{"n_experts": 48, "router_score": "softmax", "routed_scale": 1.0, "balance_bias": false, "n_head": 5, "norm": "rmsnorm", "rope_fraction": 1.0, "attn_scale": 0.177, "init_std_qkv": 0.0422, "optimizer": "adamw", "beta2": 0.99, "seq_len": 1024, "dataset": "wikipedia_en"}
Below are experts of layer 3 (counted from 0) of a mixture-of-experts language model. Rows are named router (the router's row for the expert), up (a neuron's input weights, with its number) and show model dimensions 0-159. Each number is 128 + 32 x the weight over its row's rms, rounded and kept within 0 to 255.
Before each expert's rows: a language model's description of what the expert responds to. This comes from a sample of Wikipedia text that the model never trained on.

# expert 32
What it handles: Periods ending sentences and inside abbreviations like D.C., S.M., pen., plus short mid-word pieces like il, us, im, is.
router [ 96  99 100 173  81 125 169 143  87 169 133 103 115 110 141 123 160  94  80 145 159 176 104  88  78  62  93 138  96 137 184  87 147 123 145 113 176 119  73 150 107 104 177 139 131  79 151 105 164 189 137  84 114 164 100 148 125 136 119 103 199 118 162 109 116 102 103 116 148  77 169 138 105 162 110  90  77  84 169 112  73 156 156 180 134 153 171 143  95 137  82 103 131 144 133 146 137 122 136 119  64 141 165 118 105 159 162 111 132 121 195 107 175  97 154 120 116  83 124 164 116 168 140 144 110 129 101 158 161 171 163 155 134 159 171 147 113 148 163 100 200 154 132  72 102  91 169 159 133 181  99  52 100  84 117 152 123 151  95 146]
up1 [133 126 125 161 165 131 107 145  78 101 102 101  88  69  66 127 105 199 140  96 121 103 147 149  67 140 191 126 165 139 172 119 100 135 127 117 183 121  97 174  91 156 128 152 151 113 118 155 150 155 103 132 114 121 128 132  94 132  89 105 104 122 119 146 153 141 155  50 164 121 138  91  91 127 139 169 112 120 129  60 148 182 128 150  93 104 103 135 111 132 156  89 115  95  97 129 188 146 151 110 104 148 120 133  66 139 109 156  38  75 159 147  95  78 142 184 125 150 129 164 132 150  88 181 166 119 123 162 121 140 108  55 109 139 161  98 148 123 115 146 190 154 105 115  64 162 147 116  56 112 119 145 122 150 134 146  39 100  59 105]
up2 [139 108 190 101 131 127 128 115 124 128 115 110 155 114  91 110 150 143 128 166 125 131 165 129 158 146 179  89 164 129 115 201  92 171  97 112 143 140 131  63 163 150 101 131 137 123 144 101 101 136 152 167 110  75 104  98 167  91 126 156 137  97 134 158  79 136 130 152 138 149 129 136 151 116 133 120 140 153 137 130 144  91  99  93 108 163 116  91 100 167 148 147 128  37 175  98 159  66 135  74 132 146 130 146 174 136  92 166  94 164 137 155 101 139 140 154 192 123 129  74 131  96 205  97 160 127 123 113 166 138  80 146  73 110  77 100 107  54 151 176 119 135 175 147 231 124 149  80 102 111 174 100 153 165  46 126  61 124 122 129]
up3 [109 143 110 128 142  90 173 112  90 152 194  90  78  91 125 174 165  99 148 177 147 168 134 181 148 126 176 111 147 134 118 199 132 102 116  77 128 172 132 122 141 143 160 152 120  86  61  93 119 164 139 117 148 116 124 194 116  94 150  92 147 154 146 163 117  97  49  45 197 129 106 114 141 156 107 106  89 101 115 173  46 148 172 186 206  94 122  76 170 117 126  94 143 154 153 149  88 144 157 175 112 198  97 103 159 147 144 138 118 143 101 144  99 133 101 145 111 132 107  91  88 148 134 158 114 121  91 126  66 111 132 105 176 176 114 110 140 161  93 133 143 121 136 117 125 149 154 147 135 135 177 105 125 149 100  96  96 152  97  97]
up4 [165 111 115 137 136 104 138 114 117 152  89 121  97 117 178  85  79 113 155  97 126 104 103  48 117 134 163 166  89 149 152 124 121 111 108 145 147 128 128 148 114 106 148  93  95 137 148 136 134 105 117 122 115 147 138 121 165 119 122 150 103  97  82 231 164  59  54 100 103 153 132 114 158 160 111 111 175 139  43 115  91 107  73 142 101 154 138  66 121 159 129 204 146 171 159  69  80 141 142  70 216 108 107  68 144 135 173 138  84 112  83 140 180 146 157 133 135 138 109 217 117  91 153 135 146 138 121 123 154 148 135  91 112 127 106  72 126 159 102 121 108 169 138 121 149  67  93 141 117 153 120 144 160 125 111 113 171 152  85 115]
up5 [160 132  57 133 142 116 104 125 201  92 122 178 143 119 138 110 146 131 129 114 139 149 132  68 130 120 163  76  99 156  86 119 130 188 117 199 112 115 103  97 115  99 144 130 204 162 151 101 131 138  90 156 169  90 149 192 150 103 153 140 117 113 108 118 126  98 102 125 105 154 109 123 111 137  66 133 103 117 121  81 132 145 101 125  19 126 122 138 157 136 108  96 157 156 148 101 196  84 120 117  87  83 163 110 150 136  99  78 197 159 105 147 142 167 142 141 149 126 131  36 129 112  92  86 187 120 157 109 121 141 110 136 130  65  88 169 129 123 130 117  76  90 154 134  77 169 151 119 120  99 114 162 165 148 121 139 220 144 105 148]
up6 [150 136 146 166 143 128 164 137  82 220 124  65 134 154 143 136 162 105 140 140 148  95 135 145 146 119 127  83 151 118 129 158  85  67 166 218 112 131 140 107 113 130 101 125 100 141 143 107 116 162 142 166 121 158 132 114 100 121  67  85 173 168 135 104 164  88  99  86 123 127 159 197 101 100 190 112 152  90  86 148  73 146 124 191 136 189  89  30 133 141 111 165  98 109 127 112 122 126 170 135 133 160  54 137 116 129 113 165 172 104 149 125 148 167 143 178 158 133 143 117 131 143 167 167 111 194  54 110 115 139 109 105 119 129 176  70 153  79  53 108 139 120 154 127 142 141 102 121 135 127 135 109 136 104  73 150 129 149 121  93]
up7 [125 131 106 146 116 136  83 139 172 102 147 109 121 123 126  60 156 146 115 154 109  77 127 153 161 140 115 121  88 120 131 138 165 111 152 119 112 134 109 169 160  79  74  85 131  93 145 103 128 111 115 132 141 183 124  67 119  73 141 123  89 112 142  82 134 151 180  97 204 118 174 109 102 121 108 185  45 134 124 142 129  73 154 102  93  67 127 174  66  96 123 116 133  96 104 141 178 150  77  63 101 101 149 141 161 177 152 133 190 158 127 183 130 188 123 110 103  56 140 127  98 177 140 124 168  80 170  71 161 150 118 107 122  93 106 119  80 101 145 128 205 129 134 158 138  89 128  95 114 137 119 173 106 163 175 153 152 153 160 122]
up8 [138 192 134 111 153 116  86 152 187 113 179 149 112 105 149  92 126 150  81 134 139 167 129 177 107 119 130 150 123 107 124 163 168 175  69 186 129 158 162 161 133 152  99  74 146 173  81 173 135 108 125 133 132 163 143  72 165 127 243 128 116 149  97 109 132 131 123 137 204 113  97 156 127 110  89  76 101 117 150 153 110 107 129 120 173  90 138 178 148 110 147 129 168 103 151 121 116 153  93 112 155 160 180 142 176  94 237 105 101 120 111 125 151 164 128 125 150 154 130  85 138 134 112 121 159 131 159 205 132 127 140 181 164  85 151 109 135 129 124 139 133 154  66 136 122 165  96 145  90 177 113 175  96 101  75 142 137 154 117 180]
up9 [ 85 121 110 142  87 183 120 142 126 159 138  60 150 123 154  75 161 162 143 116 125 104 113 128 137 108 153  46 150 166  96  88 133 154 175  88 112 102 111 200 144 129 136 120 175  78 129  82 104 141 139 148 136 135  82 172 133 156  90  76 129 139 133 102 138 102 136 125 126 136 160 155 117 250  91 178 135 137 107 116  81 113 153 115  60 123 168 146  84 170 126 171 113 152 125  80 156 109 158  77 109 106 149 154 124 144 134 112  99 178 190 134 173 128 125 122 141 110 119 103 123 169 174 146 159  96 122 105 185 131 105 141 160 149 123 136  72 207 122 115 164 149 165 147 109 162 159 124 208 118 124 159 144 116 169  82  90  87 103 123]
up10 [135 124 191 103 210 105 109 131 168 125 156 104 157 113 111 116  97 142 146 117 106  85 147 133 114 174 159 106 114 109  95 183 160 112 134 114  91 148 179 168 155 109 107 137 126 154 148 147  92 132 135 157  89 128 175 108 140 108  70 137  82 136  89 162  90 140 157 185 114 169 140  98 181 128 119 131 151 134 110 128 163  94  94  75 205 194 156 118 159 112 165 146 130  72  99  99  52 115 143 149 118 116  71 169 136 131  80 169 132 110 133 199 124 136 116 189 117 188  78 124 120 150 139 122 111 141 144 130 140  73  96  97  71 162 107 126 101 139  83 129  88 106 159 179 130 186  78  82 165 109 130 209 133 144  86 159 142 128 139 134]
up11 [130 131 100 151 149 152 101  89 202 103 127 140 109  85  89 130 128 144 100  65 118 161 143 124 122 115 211 112 168 154 134 154 133 125 192 160  90 122 148  84  73 162 133  74 144 117 144 183 165  95 108  87 106 121 119 156 104 127 118 147 157 108 112  62 164 131 135 126 112 109 129 171 132 121 104 161 109 144  74 128 146 131 144 132  79 120 112 135 137  88 119 128 142 132 153 104 180 117  82 109 135  94 100 147  71 153 133 202 176 129 122 129 167 118 140 130  58 131 186  95 152 108  63 128 163 207 113  93 125 152 159 184 149  67  89 197 197  60 115 138  96 125 171 105 150 158 148 123 118 138 107 110  77 130  76  92 139  89 145 142]
up12 [119 131 143 158 169 103 155 132 142 105 118  75 147 129 104 125  41 174 157 103 126  92 149 101 125 153 120 134 156 133 132 174 153 150 154 161  97  93 147 113 154 104 123  95 163 210 142 103 111 107 187 114  90 151 102 121 140 145 117 121 121  78 101 106 123 169 128  86 116 157  56 134 124 157 117 179  85 173 135 109 176  45 129 115 161  88  91 112 115 120 176 206 152  97 129 137  73 138 146 151  81 141 118 121 113 128 177 107 171  98 110 128 118 124 127 137 147  59 154 168 166  73 128 101 121  99 151 148 106  93 141 127 142 152 147 121 150 127 113 198 119  80 127 145 211 171 120  32 175 121 146 131 127 126 150 181  67 103  96 106]
up13 [183  87 115 108 100 130 159 139 106 164 109 204 139 134 124 145 121 124 145 113  85 105 156 179 129 113 140  97 174 119 165  97  93 115 161 146  97  92  88 128 145 203 116 133  72 120 112 142 137 147 122 175 152  98 109 136 128 127 155 146 128 139 124 126 117 143 135 110 185 118 137  76 194 142 225 117 145  41 121 172 109 115  97 122 138 143 111  67 177 146 116 120  75 154 145 186 142  95 135 171  48 103  89  53 128 159 100  47 128 104 118 123  84 131 104 120 161 200 114 123 116 117 133 157 151 150 108  58 135  91 125 172 173 189 142 151 124 109 117  86 123  64 118 151  97 141 110  90 109 128 128 156 115 143 142 166 133 136  95 112]

# expert 27
What it handles: Commas, periods and colons after names, places and numbers, plus subordinators when, where, than, because, if, e.g. Dearborn, Livonia.
router [104 116 119  98 139 109 114 120 120 148  88 153 149 109 107  97 139 130 106 155 104 107 112 116 101 118 129 110 114 163 131  59 173 170 173 103 147 151 148  93  93 105 175 163 140 121 179 141 108 192 101 136 140 132  79 116 148 118 101 133 143 139 130 186  46 100 179 111 144  94 134 128 165 184 161 148 124 137 140  90  97 181 158 176 141 134 147  74  92 118 100  75 142  90 123  98 119  86 104 156 127 186 110 172 104  97 136 158 109  99 168 123 112 197 135 173  66 100 120 190 100 211 126 115 100  93 109 170 124 162  68  99 155 166 142  98 196 146 130 136 137 117  93 167  75  96 120 154 185 162 163 164  76 116 111 131 118 190 118  86]
up1 [122 136  88 170 124 171 183 166 119 145 149 109 134 117 147 135 170 172 120  93  62 139 133 118 168 138 113  93 118 162  92 213  90 164 148 184 104 185 133  81 104  95 113 112 169 123 139  64  34 126 108 116  93 144 103 123  32 112 170 112 145 126  98 147 100 122 127  96 181 129 139 172  64 204 165 121 148 156 107 140  53 123 124 135 132  87  49  98  72 155 145 136 137 133 147 117 169 126 113 117 119 119 123 151  78 160 160 129 116  93 135 172 161 153 122 167 129 111 110 115 125 156  84 128 131 144  97 121 157 108 123 114 197 111 147 163 173 145  63 152 173 156 163 110 139 112 135 128  91 166 138 106 153 150  83 133 119 147 115 128]
up2 [130 150 125 195 166  61 103 117 136 135 138 103 171 119 120 119 141 130  78 121  84  79 113 114  59 128 117  59  96 105 124  88 124 122 148  92 151 138 154 116 150 165 145 126 133 171 162  99 151 181 145 166 112 142 140 113 127  67 146 112 109 152 119 104  53 128 148  98 146  90 154 124 137 141 125 120 161  91 128 120 118 133 141 175 102  96 111 120  90 130 142  88 122 125 130 120 103 110 127 167 149 102 126 124 121 137 146 147 140  99 148 151 215  78  95 133 124 133 112 142 124 121  19  91 126 184 136 115 166 104  54 119 133 146 124 133  90  68 135 123 133 114  94 194 141 156 119  81 251 129 169 220 102 128 121  99 100 179 113 154]
up3 [113 126  26 134 126 153 135 127 144 162 167 118 145 155 157 153 117 171  86 155 131 104 128 158 120 157 173 115 122 142 142  71 151 156 151  98 163 142 131 104 108 159 103 146 119  81  91 105  91 140 154 165 108  55 146 153 148  81 121 117  43 114  71 146 119 109 122  90 146 143 116 134 120  91 139 168 138  91 122  67 135 154 186 107 118 108  98 136 100 123 141 128 128 191 135 166  43 124 156 133  63 117 124 105 129 131 101 135 115  85 136 168  78 102 128  98 115 185  88 107  92 160  99 171 146 105 134 118 169 120  75 125 238 106 179 130 144 154 111 104 175 106 131 192  88 157 136  89 133 117 172 167 135 154 157 105 188 161 134 140]
up4 [145 142  79 133  89 123 157 106 120 125 102 107 105 120 129 130 109 193 127 112 171 166 158  71 131 131 176 214 107  98 161 119 120 192 148  90 107 149 122 118 106 109 179 129 150 136 102 140 154 112 149  89 135 190 146 209  91 176 136 124 120 113 113  39 160 120 111 161  96 154 121 212  79  60 152  91 158 148 141 115  98 115 103 108 151 101 111 150  71 115 111  81 180 137 107 173 114  98 181 154 167 132 145 102 100 141 142 132 136 116 121 124 154 115 140 104 104 100 161 157 149 111 139 215 118 150 107 120 170  81 109 135 188 152 135 171 125  76 131 109 194 105 125  74 118  96 161 105  95 133  80 145 161  97 159 155 157  98 131 111]
up5 [131  87 127  76 122 119 137 119 112 116  71  83 141 118 128 157  86 102 135 165 124  73 130 198 130 142 138  61 147 134 171 114 123 124 127 101 125 131 144  98  70 114 147 124 142  46 120 116 132  77 137 181  80 157 168 167 150 143 142  83 107 160 187 159 120 125 126 106  64 157 158 130 126 153  82 159  93 160  93  82 140 122 180  85 133 147 197 139 168 120 133 141 113 130 128 155  68 183 215  89 134 153  53 160 151 135 121 161 124 153 170  64 121  86 149 104 112 150 166  57 110 124  60  60 141 139 145 116 114 114  95 131 114 148 131 106 100 138 122  93 162  51 128 174 123 146 121 129 104 124 154 130 168 136 172 113 137 132 143 122]
up6 [157 146 139  98 136 168 110 136 126  80 106  62 122 168 160 108 102 185 120 132 114  82 137  94 178 122 150 150 149 182 145 180  76  39 150 158 164  75 112 136 216 151 105 114 124 134 130 148 112 141 151 185  92 142 119 179 100 178 149 162 137 186 168 120 142 174 124 103 111 214 117 128  80 127 167 168 138 124 124 107 114 159 172 145 104 120 146  98  79 132 132 120 108 158 118 193  83 180 174  99 106 123  98 141 144 159 164 124  89 136 145 150 106  70 107 111 117 171 142 115 133 162 131 100 125 161  94 131 179  69 115 114 134 121 112 139  78 101 103  99 135 125 140 159 150 100 126  80  54 146 131 131  68 174 133  83 151 135 125  87]
up7 [143 156  98 132 102 144  70 118 119 164 141 119 116  76 103 162 173 227 184 199 144 112 126 192 131 101 157 119 168 115 160 141  80 129 158 110 164 148 105 105 126 133  94 115  70  96 102 164 105 142 127 116 147 132 170 185 120  89  91 129 144 142 138 151 115 103 128 119 135 140 161 186  91 102 131 141  51 139  98  74 114 129 139  89  90 149  95 129 168 148 157 151  92 147 128 163 155 100 142 103 130 134  30 122  95 110 137 109  92 102 144 113 105 102 134 152 134 133 180 121 180 144 137 105 153 155 143  83  55 107 100 148 138  55  88  95 106 162  96  97 108  55 101 151 139 105 125 136 164 127 193  87 187 117 137 126 156 178 124 111]
up8 [131 184  91 141 123 177 102 151 177 160 134 107 115 174 116 141  98 115 107 117 159 141 115 117 133 129 112 100 125  79 117  92 163 115 122 102 126  83 154 126 116 127 134 112 165 126 129  82 171  74 105 126  85 124  63  79 142 163 171  91 121 129 113  98  95 150  91  52 131 108 130 150  70 126  83  95 120  63 107 135 134 117  98 124 135 157 122 147 162 211 181 116 100 127 124  87 120 137  77  89 132  91 155  60  93 143 151 172 121 183  82 106  92 104 117  65 141  95  96  78 166  96 114 161 244 101 160 121 126 159 148 128 122  97 151 137  83 129  76 102 137 129 174  83 158 124 155 123 147 165 103 108 110 151 162  72 161 167 116 104]
up9 [164 174 151 188 169  91  84 105 142 130 127 113 122  63 144 122 125 104  62 133  54 164 112  73 114 157 123 112 149  78  93  91 148 143 107 140 116 131 136 160 100 149 152 120 110 185 174 146 115 197 121 104 101 107  88 104  77  88 155  88 115 149 118 133 127 125 141 124 157 119 160 113 145 150 104 105  74  92 138  97 111 118 160 142  86 161 119 128  89 133 157  82 129 199  97 159 159 114 100  78 106 120 152 118 133 137 125 108 109  70 107 132 172 135 106 138 129 142  88 143 153 115  44  63 160 127 249 113 115 140 123 134 154  81 118 137 137  86 103  37  88 111 145 114 138 135 114 119 206 124  99 152 126 106 101 165 140 166 140 146]
up10 [153 103 142 108 103 145 142 131  91 122  79 145 148  94 100 124 154 101  95 107  44  65 162 162 122 143 189  63 147 208 139  91 163 165 195 135  95 150  99  91  73 134 145 120 132 109 130 130 110  96 184 161 144 107 125 118 151 165 140 112  85 151 111 141 143  77 122 129 135 111 126 162 159 181 113 132 146  95 132 120  72 113 163 133  70 140 153  91 122 106 101  78  86 105  76 151  86 169 184 121 161 107  74 140 159  82 171 162 123  94 162 141 170 200 113 154 125 164 171 171 140 137 119  65 117 103 139 119  72 117 107 171 125 158 151 172 133 130 150 124  55 133 142 181 132 132 110 143 118 109 135 189 119 128 111 156 167 136 166 167]
up11 [146 124 154  68 163  97 128 143 107  54 163 108 115 113 122  97 151 157  94 160  39 131 128 117 157 153 111  94 129  96 113 103 142 165 129 101 127 162  99 181 129 107 113 121 119 144 104 110  72 143 123 171 151 143 131 143 127 153 146 150 119 112 158 193 121 113 123 127 165 127 186  64  76 169  79 184  78 183  99 123 117  87 157 158  72 124 133 142 134  70 147 152 125 161 162 125 151 168 121 111 134 121 126 121 122 126 114 136 145 106 149 160 136 164 148 156 114  67 175 137 128 136 134 111 135 110 255 153 167 107 120 166  89  97 138 157 137  91 137 176 144 137 172  82 116  28 114 118 160 114 151 101 108 102  96 142 105 136  77  60]
up12 [117 116  65 100 113  86 204  90 118 174 176 140 137 108 129 119 117 125 175 114 127 173 101 103 107  96 105 108 141  97 212 101 126 166 105  97 159  96 108 103 139 182 143 145 112 117 142 106 176 142 131 102 116 176 150  82 139  98 125 119 113 118 122 144 119 115 113 162  82 128 155 104 115 108 105  95 107 107 108 123 148 109 163 110 160 113 104 171 111 135 136 130 108 128 161 102 194 155 189 132 139 149 181 119  99 149 118 175 128 133 141 104 141 137 148 184 113 110 146 115 164 124  78  98 121 207  67  91 185 145  80 161  56 132 163 153  89  61  69 122 202 127 138  71 124 106 154  72 107 127 149  36 118 123 101 107 144 113 129 193]
up13 [135 127 138 103  97 168 107 113  84  83  18 147 140 134 139 174 133 157 151  56 140 151 178 153 110 174 193 135  95 204 124 164 131 189  81 124  91  95 127  86 136 146 134 112 161  92  93 157 174  97 113 138 127 116 123 112 136 168 126 164 156 163 149 149 143  67 106 133 156 143 114 102 171 141 114 128 117 126  93 152 114 171 118  98 122 123 133  94 137 174 121  91 118 150 137 170  33 147 111 147 160 145  91 133 157 105 138 166 149 183 165 159 154 172 115 117 134 152 162 170 136 119  96  68 149 109  95  52  92 101 131 149  77 100 188 131 176 116 164 151 135 121 152 118 114 130  71 169 153 163 125  84 109 149 125 165  88  89 106 121]

# expert 6
What it handles: Single capital letters or short capitalized pieces starting a split word or name, often after a hyphen or parenthesis, e.g. Com, N, S.
router [238 146 160 161 152 100 136 128 113 172  63 131 121 102 137 159 135 173 131  82 147 158 195  69 187 127 152 118  79 127 123  95 120 116 109 162 214 115  62 132 163  96 104 128 123 126  88 145 112 118 141 147 157 106 123 108 138  66 169 129 132 118 121 132 185  96 161  90 156 141  87 125 109 162 160 157 115 112 136 162 107  82  95 140 112 156  98  47  69 150 134 116 120  90  85 166 116 118 161 155  99 109 149 118  95 150 136 148 109 133 176 153 132 162 155 179 188 131  65 137 151 108 126 146 174  52 128 171 177  97  94 185  92  91  99 146 124 141 132 121 158 119 138  89 121 151 145  64 100 122 137 147 154 110 103 101 117 135 135 150]
up1 [150 126  51  76 119 118 154  83 141 117 126 161 120 136 133 150 164 167 164 118 136 136 104 118 158 163 120 154 104  82 167 143 103 117  99 124 142 104 189 101 147 115 197 122 157  81 185 167 140 163 116  71  80 165 191 148 141 108 120 112 184 133 100 109 123 162 120 133 120 189 131 191  72 107 115 161 120 169 163 121 197 138 126 143 136 150 158 173 169 164 147 135  88 115 131 128 112 103 124 100 156 117 137 116 136 132 203 137 103 141 124 114 134 167 108 146 131 154 117 162 199 169 137 131 148 128 163  77  58 121 142  98 154 115 128 124 193 120  88 131  85 159  81 164  87 182  61 141 121 125 145 113  99 112 115  39 149 150 127 199]
up2 [102  88 176 164 136 142 148 185 111  80 101 158 114 144 154 100 100 134 113 188  42  68 138 159  99  68 165 141 142 145 151 117 175 100 129 123 108 155 104 109  80 145  80 181  72 103 110  79 143 172 109 155 155 117 134  99 163  89 125 162 146 115  52 151  83 152 129  99 173  76  95 119 132 104 156 147 174 164 119 116 146 101  95 112 119 129  72 114 144 133 164 123  50  99 123 151 141 126  78 135 143 101 147 111 129  70 128  86  54 135 164  81 133 161 102 102 116 178 137 112 118 110 165 158 125  97  93 161 198  78 136 171 169 160 177 121  81 167 131  95 143 139  99 166 129 112 152 144 141 159 166 143 128 104 157 168 115 118 122 111]
up3 [114  76 129  51  98 207 109 121 118  65 115  84 142  74 112 122 116 162 145 125  80 163 122 134 142  99 150 166 185  97 165 119 165 145 167 112 141 166  78  96  94 195  94  80 138 100 101 110 175 148 144 120  74 128  58 114 160 152  96 116 161 150  86 154 102 110  85 159 142  91 186 171 111 126 113 172 156 123 136  64  99 123 179  95 149 141 120 103 156 140 179 148 145 116 189  40 107 114 113  67 183 119 114 107 148 101 148 173  62 111 154 110 112  96 117 122 109 153 143 136 143 116 138 131 115 136 138 101 145  91 154 178 140 115 118  90  64 101 126 130 140 141 169 158 112  77 110 136 146 117 134 118 138  90  85 116 106 128 105  80]
up4 [120 161 132  66 113 174 152  94  96 140 165 160 134 155 133  85  67 139 113 135  62 148  96 139 158 152  60 151  94 166 157 132 162 139 194  45 132 113  97  98 122 145 143 108 171 136 130 112 131 176 144 142  89 164 183 140 175 109 153 127 179 134 141  85  99 103 147  97  78 109 171 143 192 127 137 114 137 141  93 136 163 128 114 115 149 107 186 122 150 166 128 143 119 104 173 210 161 123  99 174 130 187 123  55 149 127 130 170 136 167 149 149  93 170 108 138 177 167 163 127 135 117 142 131  86 184 137  45 102 162 167 158 107 167 142  90  97 101 123 112 152 127  99 139 182 116 112 147 140 128 177  87 135 136  98 101  82 141 126  95]
up5 [113 133 133 101  47 153  57 146 152  89 157  89 130 138 158 102  95 142 154 138  87 136 114 123  97 184  86 127 159 150 115  97  90  99 171  84 105  83 161  97  98 133 141 115 116 160  72 151 125 196 153  62 149 166 119  93 120 120 159 133 131 125 171 124 121 129 144 167  91 105 167 146 135 131 148 148 140 144  96  71 117  97 189 161 111 116 167  88 169  73 158 138 133 191  78  79 136 173 121  70 110 158 145  94 135 133 134 179 151  77 158 130 132 171 112 169 117 141 115 106  81 122 143  94 139 161 189 131  76 138 100 167  64  89  87 146 139 127  96 211 117 162 136 148 149 110 117 168 137 113  89  89 151 110 102 142 162 162 179  99]
up6 [ 85 133 169 140  71  96  48 115  86 142 109  70 125 150 132 112  94 119 121 107 148 136  94 158 141 120 114 131 124 133 129  71 100 103 163 170 170 114 161 132 190 133 138 103 211  60 154 132 156  97 172 138  98 112  52 136 143 108  76 122 161 156 174 127 109  91 108 100 142 113 150 118 144 128 128 153 139  91  85  79  98 156 134 111 135 115 128 140 142 180 189 159 104 158 122  71  90 111  36 133 129 119 119 118 153 152 160 103 164  90 137 173 101 117 144 147 158  83  74 139  80 136 227 131  95 117 156 117 112 157 148 153 120 163 114  86 114 141  44 130 107 125 154 116 151 131 113  82 169 125 142 197 156 126  80 128 138 123 121 146]
up7 [119 125 181 145 144  93  86 150  81 100 109 134 129  76 137 133  78 133 142 140 143 167 151  97 154 152 156 105 137 165  61  70 147  85 104 172 186 198 111 140 175 157 130 130 167 120  21 142 170 135 162  89 119 121 127 147 147 116 138 119 183  91 137 147 153 106 124 201 136  83 106 119 136 130 156  82  87 106 102 106  96 127  98  89 103 106  98 131  96 113 149 118 171 109  84  89 104 149  74 112 116  95 160 111 134 109 175 160  82 122 114 106 203  92 113 159 139 112  81 185 108 206 168  80  93  80 144 173 120  97 146 140 125  84  96 136 137 155 150 127 122  97 166 118  98  96 102 155 131  87 114 181 176 102 134 126 132  88 136 121]
up8 [ 64 162 163 101  96 182 128 141 161  63 170 157 159 174 132 101 128 133 115 123  90  92 121 168 149 140  99 100 152  92 114 194 117 119 111 132 108  93 141 109 142 139  65 167 118 117 109 145  97 201  95 151 172 141 156  99 159 135  79 105 102 180 155  96  90 161  99 100  78 114 162  90 164  61 179 115 220 187 111 145 123 137 137 146 100 138 122 173 155 143 122 129 177 129 160  89 166  95 150 151 138 123 103 125  84 144 140 117 106 149 113  92  99 101 152 109 115 145 110  76 112  10 111 160 152 159 120 146 117 145 136  48  86 123 160 125 113 134 133 141  84 107 116 165 143 127 164 118 128 167 119 102  99 151 139 145 117 122  65  91]
up9 [160 124 144 105  86 189  70 102 146 141 121 146  90 132 138 192 127 129 170 128 113  87 111 159 161  88 111 148 147 102 111 130 119 147 147 175 127  83 133  46 118 110 168  73 164 184 134 158 110  94 144  71  93 152  98 173  75 130 139  67  93 130 160 151 123 108 114 101  60 106 132  98 132 110 156 194  83  70  89 117 108 163 165  88 113 150  78 157 143 140 146 131 139 159 108 136 166 125  50 137 123 119 114  88 144 162 113 146 158 118 120 146  55 175 117 113  92 130 126 127 160 130 177  66 110 111 195  95 111 127 121 162 117 130 152 201 106 132 107  97 126  88 129 137 129 104  49 137 164 155 119 114  85 120  84 116 159  91 107 165]
up10 [136 109 140 116  77 172  63 116 134 109  95 136 142 121 126 185 173 127 136  88 108 113 119 142 123 123 175 104 134 155 146 102 149 169 173 134 133  92 113  48 124 131 137 172 152 150 177 116 125 129 139 149 135 120 101 150 110 143 108  57 114 129 129 201  72 112 106 159 106  50 145 117 145 159 156 154  93 108 131  89 112 145 128 127 138  73 111 151  91 101 133 156 151 176 135  85 104  85  73  69 164 119 145 136 139 132 167 153  91 106 117 212  88 186 119 105 134 135 114  90 104  98 193 125 114  74 147 180 149  80  94 148 208 112 164 167 147 187 137 141 157 121 166 116  60 119  95 109 154 119 101 144 146 163 102 186 129 116  69 142]
up11 [139 124 144 131 137  74 158 139 106 129 120  66  85 147 115 139 102 208  81 109  88 143 142 159 136  92 138 110 127 157 124 119 104 102 155 138 153 108 163 123 130 123 112 132 198 143 166 169 145 134 131 147 149 123 138 189  89 132 142 127 187 122 174 182 121  71 108 102 140 119 187 128 124 127 140  96  64  59 112 137 124 106 145 185 129  80 168  54 125 180 142 156  65 122 156 134  85  96 121 135  66 156 107 103 200 113 124 122 162 159 180 200  74 156  84 128 150 103 106  70  98 124 132 145 116 131 147 136 123  76 112 175  94 131 128 141 146 150  93 135 143 160 132 113 156 143 122  86 154 115 132  74 142 112  48 191 129  85 130  78]
up12 [135 152 143 100 113 125  92 105 135 150 134  81 140  72  65 137 195 136 156 105 132 115 169  87 142 150 115 109 131  87 131 126 123 111 155 156 133 113  55 133 112 113 145 115 129 177 145 117 120 166 169 133 171 106 205  88 141 167  99 137 112 158 149 114  91 104 128  97 112 131 172 156 149 141 111 137  88 187 114 122 121 117  88 161  94 117 134 134 111 141  98  93 173 142 143 111 119  64 129 151 121 102 131 127 100 114 118 189  71 183 186 206 115 132 121  88 158 153 137 162 136  70 124 185 157 160 139  59 163  87 104 183 111 141  78 151 108 143 129 142 152 193 152  88 118 124  49 116 119 142 148  90 165  75 186 133  74 186  94  81]
up13 [176 131 127 137  65 165 106 115 140 161 138 107 179  98 116 153 140 166  86 101  99  94 132 109 128 144 113  81  93 135 143 150 126 233 175  97 127 108 110  91 128 116 105 177 164 132 135 135  86 201 152 131 112 135 151 134 139 119 130 119 144 169 127 149  74 154 135  43  84 130 152 180 170 112 160 114 106 131 151 105 107 191 122 134  88 151 139  60 121 168 100 178 141 118 128 145 103  58 137  85 124 140 138 139 142 118 193 116  75 117 132 107 110 143 113 139 173 150  96  90 134  77 135 143 189 122 157 121 157  98 101 117 219 124 157 126 119 172 145 104 131 123  52 128  22 133  94 146 153 143 127 156 128 116  87 111 149 156 118 155]